From a checkpoint of a small mixture-of-experts model trained on Wikipedia.
Size: 14 layers, width 96, vocabulary 2048, 10.9M parameters.
Experts: 64 experts in each of 14 layers, 48 squared ReLU neurons an expert, 3 picks a token, a softmax router.
Training: a variant of SOAP for the experts, 5518 steps.
Below are experts of layer 2 (counted from 0) of a mixture-of-experts language model. Rows are named router (the router's row for the expert) and show model dimensions 0-95. Each number is 128 + 32 x the weight over its row's rms, rounded and kept within 0 to 255.
After each expert's rows: "comes before" lists some tokens at least twice as common just after its tokens as in all text. This comes from a sample of Wikipedia text that the model never trained on. Tokens count by the router's weight.

# expert 0
router [ 73 150 132  85 112  77 159  89 162 153  98 117 160 140 148 160 153  93 133 153 128 125  95  76 194  89 166 132  87  84 151 123 114 119 126 141 143 114 138 104 141 121 154 111 114 133 143 103  81 175 119  94 155  81 115 126 204 155 205  57 159 141  79  85  73 105 115 151  94 127 191 160 169 117 152 122 125  79 132  93 179 145  99 113 113 117 121  96 126 119 105 170 148  92 125 186]
comes before: " of", ",", ".", "'s", ".\n\n", " was"

# expert 16
router [105  88 115 185 154 182 146 194 109 102 178 155  82 120 113 122 109  86 174 166 117 160 175  68 178  74 159 149 105 114 154 123 114 137 203 109 122 146  85 101 110  97 159 144 142 153  91 128 103 160 141 185 124 157 127  84 141 103 116 183 132 140 101 129 115 163  88 133 153 167 167 178 194  79 117 111 131 100 101  96 146 159 117 116 104 133 159 136 168 167  94  96 151 152 105  99]
comes before: ",", " (", "\n", "'s", " and", " B"

# expert 29
router [ 99 104 140 106 125 160 173 189 154 123 126 143 109  70 120 106 112  81 182 161  90 114 116 130 161 130 124 124  75 103 166 111 123 112 109 163 130 182  97  89 164  75  81  60 133 151 117  87 158 163  95 199 151 178 106  88 125 131 101 163  82 181 109  98 123 142  79 154 141 132 155 169 144 144 128 163 172 111 111  91 145 155  83 150 120 174 182  93 126 141 128  96 160 177 129 171]
comes before: "a", "i", ",", "\n", " (", "o"

# expert 2
router [113  85 183 112 131 132 139 144 189 181 153 149 115  94  94 111 169  85  89 151 105 107 115 138 157  78 150 124 142 106 153  81  77 136  98 155  89 169 119 173 170 106 109 113 109 145  72  98 119 166 150 141  93  98  95 102  90 103 157 138 143 169  84 103 157 120  91 164  83 157 172 163 137 148  98 172 164 118 157  76 174 118 127 114  86 169  76 147 164 120 106 132 186  68  97 150]
comes before: " ", " |\n", " the", "19", "20", " be"

# expert 8
router [197 152 114 165 173 141 177 106 170 122 120 110  98 160  88  95 113 179 113 157 135 158 177 176 124 140 131 131  92 123 118 151 137 171 101 129 148 155  91 149 124  74 116 174 118  80 138 107  83 176 164  91 156  64 160 166 138 118 158  61 146  69  82 151 109 173  92 101  92 134 117 138 154 143  95 154 154 111  80 116 107  77 148 139 129 148 171 184 131 135 102 172 107 108 128  73]
comes before: "–", " |", ".", "°", "′", "0"

# expert 13
router [111  85 179 110 128 138 141 145 180 178 158 147 116  90 103 110 168  87  93 145 101 109 124 132 151  81 152 137 144 105 155  81  80 135  95 150  89 169 107 173 164 106 100 125 111 151  74  98 115 168 155 141  86  97  87 106  93 109 161 129 153 163  82 105 161 115  86 165  79 144 175 167 139 149 102 173 157 119 160  77 175 120 120 108  86 172  79 146 164 118  95 143 182  67  91 149]
comes before: " |", " the", "0", "1", ";", "10"

# expert 18
router [116 113 122 164 168 128 144  82 127 147 113 191  66 163 135  89 112  75 126 120  74 142 109 195 119  74 158 104 126 175  84 117  76 108  73 129  47 161  81 168 183 126 143 180 126 144 114 121 147 146 127 152 112  64 155  63 178 113 153 105 143 145 166 111 143  99 123 101 108 137 131 156 130 110 111 155 158 121 138 102 101 108  52 106 114 148 116 115 155 108  76 112 117  83 125 127]
comes before: " ", ":", " \"", " S", " M", " D"

# expert 30
router [110  83 181 116 131 135 135 141 188 178 152 149 117  91  95 114 170  88  91 143  96 113 121 135 153  78 157 132 147 106 157  81  81 135  95 147  92 170 111 172 165 108  98 128 111 155  67 100 113 169 150 143  86  99  92 108  90 110 155 132 151 167  84 101 161 114  90 165  76 149 173 166 132 149 104 167 162 126 156  78 173 121 114 108  93 168  77 142 167 115  97 140 181  66  92 146]
comes before: "19", "20", "18", "1", "0", " |\n"

# expert 7
router [111  80 126 189 144 128 127  76 144  93 151  65 110 123  82  92 111  85 138 125 125  80 109 128 106  93 169 176  84 171 173 136  97  80 115 199 107 124  89 176 172 117 101 144 163 149  97 173 138 165 132  86  95 150 102 106 145 142 167 141 156 122 125  93 168  80 156 146 113 133 157 109 157 153 106 159 162 107  90 111  85  75 158 118  75 132  64 135 151 114 135 118  97 112  61 114]
comes before: " ", " —", " N", " D", " S", " L"

# expert 41
router [ 71  99 134 175 118  91 151 146 131 142  80 162 147 110 174 210 149 136 107 108 169 151 165 116 161  95 122  74 135 135 159  82 162  86 140 165 134 116  76 114 110 144 135 115 143 144 103 104 147 152  58 175 111 131 105 119 197  84 102 141  98 133 154 119 155 161 105 107 127 169 165 162 129 154 145 156 141 160 136 115 118 155 123 166 141 141 165  79 117 149  98  80 168 223  87  79]
comes before: ",", " of", " in", " and", " to", "."

# expert 45
router [110  91 175 118 122 139 142 150 181 175 160 139 118  91 105 113 168  85  88 154 100 108 126 129 146  77 157 133 147 103 156  78  83 128  94 154  99 166 106 176 163 107 101 125 115 156  67  97 117 166 153 135  81  96  87 110  94 110 153 131 145 161  85 103 159 120  94 175  71 153 165 166 136 140 101 172 161 117 160  77 168 112 113 114  92 176  80 153 165 110  87 147 183  64  98 144]
comes before: " |", " |\n", "20", "19", "0", "1"

# expert 11
router [120  97 149 145 158 159  88 163 171 148 145 118  87 150 100  79 138 178  89 139  74 142 167 161 109 112 161 142 116 173 105 102 129 119  78  94 136 169 141 176 185  86 153 115 187 156  52 129  95 147 139 131 100 125 142 130 169  88 135  72 157  95 111 109 117 128 114 109 141  95 185  95 142 146  85 178 172 166 154 105  91 161 138 192 136 158 102 185 154 151 121 147 114  88 151 175]
comes before: "|", "20", "19", "|---|---|---|---", "1", "|\n"

# expert 53
router [101 120 141  89  71 116 115 118 164 169 113 112 111 121 139  95 187 143  93  96  84  89 122 159 145 106 112 180 171 142 109 108 146 155  99 167 128 167 174 162 121 154 198  92 113 147 126 134  97 151 122  92  90 118 155 111 151  85 122 153 176 113 113 103 136  83 153 141 132 153  98 153 115 159  81 136 166 118 145 102 128 180  51 101 192 128 102 137 152 130  89 187  37 129 169 170]
comes before: "==", "The", "===", "In", "A", "S"

# expert 4
router [157 171 175 150 147 132 174  91 160 137 124 128  77  83 115 109 133 156  97 102 122 124 142 136  60 123 179 134 115 168 118 145 107 139 104 147 136 159 189 144 117 110 134 184  97  96  90 121  85 174 127  80 136  81 126 169  99 130 161 128 135  87  87 103 155 117  45 137 123 153 193  97 114 109 107 181 168  72  87  71 137 107 101 111 172 159 123 155 126 132  82 109 158 123  77  78]
comes before: "19", "20", "1", "0", "2", "3"

# expert 50
router [142  97 186 164 117 158 104 153 134 170 105 115 162  56 175 114 160 101 129 132  86 113 120 112 139 125 169 142 117 140 106 124 112 187 107 158 119 140 207 113  93 133 106 145 138 161 118 104 134 182 149 100  89 118 130 108 196 156 108 181 171 175 178  98  89 161 151 160  70 173 173 148 120 125  69 120 183 157 161  89 133 108 133 109 155 110 130  79 148  92  92 124  84 105 127 177]
comes before: " The", " was", " In", " He", " is", " It"

# expert 61
router [124 120 142 142 127 157 121 175 112 166 122 165 149 116 154 181 155 127  84 137 159 164  97 136 147 198 151  84 166  79 109 110 137  65 104  90  95 158 148 104 120 155 141 123 136  63 153 116 168  50  77 142 133 170 126 197  80 169 154 118 149 167 157  84 115 136 173 116 118  81  83 132 166 149 185 161 117 108 181  78 153 138 143 128 133 109  99 101 166 129 122 136 162 181 147 140]
comes before: "ed", "ing", "ation", "er", "ated", "ion"

# expert 62
router [ 95 102 112 165 165 161  94  93 102 127 139 197 101 117 131  78 176 149 130  81 105  88 152 146 140  93 150 112  96 133 154  82  69 122 152 140 159 105  84 166 110  96  96 112 155 137 102  67 132 153 167 141  92 101 116 104 179  67 128 132 127 153 152  90 157 140 135  64  84  98 161 142 144 150 100 109 178  89  86  95 119 118 143  76 131 115 121 116 166 144  68  92  64 132 186 103]
comes before: "-", " ", "|", ":", " S", " D"

# expert 48
router [100 104 127 111 134 170 150 143 136 159 136 166 179  94 156 180 146 117 100  62 115 112 114 140 111 112 162 114 184 121 142 131 158 138 114 180 153 150  63 184 173 204 124 173 111 152 203 114  82 108  75 183 113 101 106  97 142  74 167 176 119 139 194 120 170 101 158 135 147 146 136 112  71 111 131 124 128  78 120 116 121  94 136 161 107 179  88 151 156  97 109 147 133 124 104 137]
comes before: " the", " a", " by", " in", " as", " to"

# expert 52
router [112  83 179 119 128 138 139 147 186 175 153 147 115  92 102 110 168  90  90 141  97 107 120 132 155  82 157 131 145 100 156  81  81 133  96 150  92 173 109 172 168 106 103 123 112 154  69 102 115 167 154 137  86  96  91 104  92 112 159 132 146 163  83 102 161 114  92 167  76 153 176 163 137 151  97 171 160 121 156  76 178 115 119 108  84 170  77 139 163 119  99 146 181  72  92 147]
comes before: " ", "20", " |\n", "19", " The", "%"

# expert 19
router [ 81  94 160 190  76  73 147 137 147 115  91 140  98 121 111 123 187  89  90 174  75 133  71  86 185 113 124  88 140  83 160  91 118 136 114 117 139 154 142 103 172 170 159 130 107 172 155 108  70 132  85 147 129  83 122 116 174 114 166 130 140  85  93 155 116  91 108 182 120 129 147 152 140 107  58 132 160  63 146  80 160 121 111 118  94 115  99 131 138  86 123  95 139  77 133 143]
comes before: " of", ",", " in", ".", ".\n\n", " to"

# expert 36
router [111  86 181 115 124 136 148 142 188 178 157 147 114  94  92 106 172  89  92 134 106 110 133 135 149  81 151 133 145  94 159  90  85 140  97 150  94 169 121 181 163 100 110 130 107 152  81 104 116 174 147 146  91  97  95 102  95 101 159 134 142 159  74 106 164 114  91 163  84 159 176 162 130 139 107 185 167 116 162  77 176 125 116 111  90 168  81 152 165 113  97 151 188  74  91 147]
comes before: " |", "–", "19", "20", "10", "18"

# expert 34
router [125 100 142  85 157 102 120 110 159 154 150 152 120 130 170 146 193  92 137 187  59  97 154 105 113  98 137  99 127 194 131 112 123 176  57 159 152 117 111 148 154  98 129 143 111 125 130 130  98 171 175 103 184  92  76  66 160 167 179 149 118 140  85 101  98 160 141 132 102 116  64 105  94 164 135 135 117 115 133 122 162 151 200 104 148 172 142  78 130 168  93 107 115 106  89 103]
comes before: ",", " ", "20", "19", "–", " |"

# expert 44
router [116  92 133 134 106  79 158  75 112 149 112 119 111 174 151 155 151 106 109 174 159 130 124 172 138 150 143 102 105  94  54  72 140  85 174 177 140 109  77 150  99 106 162  89  84 144 200  89  76 124 140 147 146 186 149 229 167 128 101 117  86 151  68 115 130 100 113 164 142 141 164 170 148 108 124 101 108 160 131  82 130 123  73 124 115 127 110 138 168 106 130 101 131 126 113 153]
comes before: "s", "ing", "ed", " of", ":", "er"

# expert 38
router [148  98 171 104 130 165 155 130 147 157 130 142 118 113 180 138 133 151 116  89 160 146 154  86  97  97 129  63 147 193 154 155  90 118  98 147 114 142  68 142 134 154 145  72 104 184 164  93 169 150 166 185  99  72 107  74 138 116 159 109 134 147 164 129 175  95 191  99 122 133 140 120  74 151  75 104 155 111 160 184 187 144 165 106 127 136  99 156 146 149 124 121 103 128  62 166]
comes before: " the", " ", " a", " his", " M", " which"

# expert 37
router [182  75 123 157 120 139 130 143 156 124 115  93  78  91 112 193 112 206 129 177 101 108 122 173 136 117 153 147  90 126  81 112 145 111 125 174 129 163  75 124 126 148  85 153 123 122 162 113 101 141 160  81  70  99  98 166 156 163 170 125  94  99  91  97 189 179  87 127 102 122  79  99 146 126 117 176 167 167  93 139 166 108 157 124  66 188 155 103 133 126 114 128 169  99 121 109]
comes before: " |", ".", "%", " |\n", "0", ";"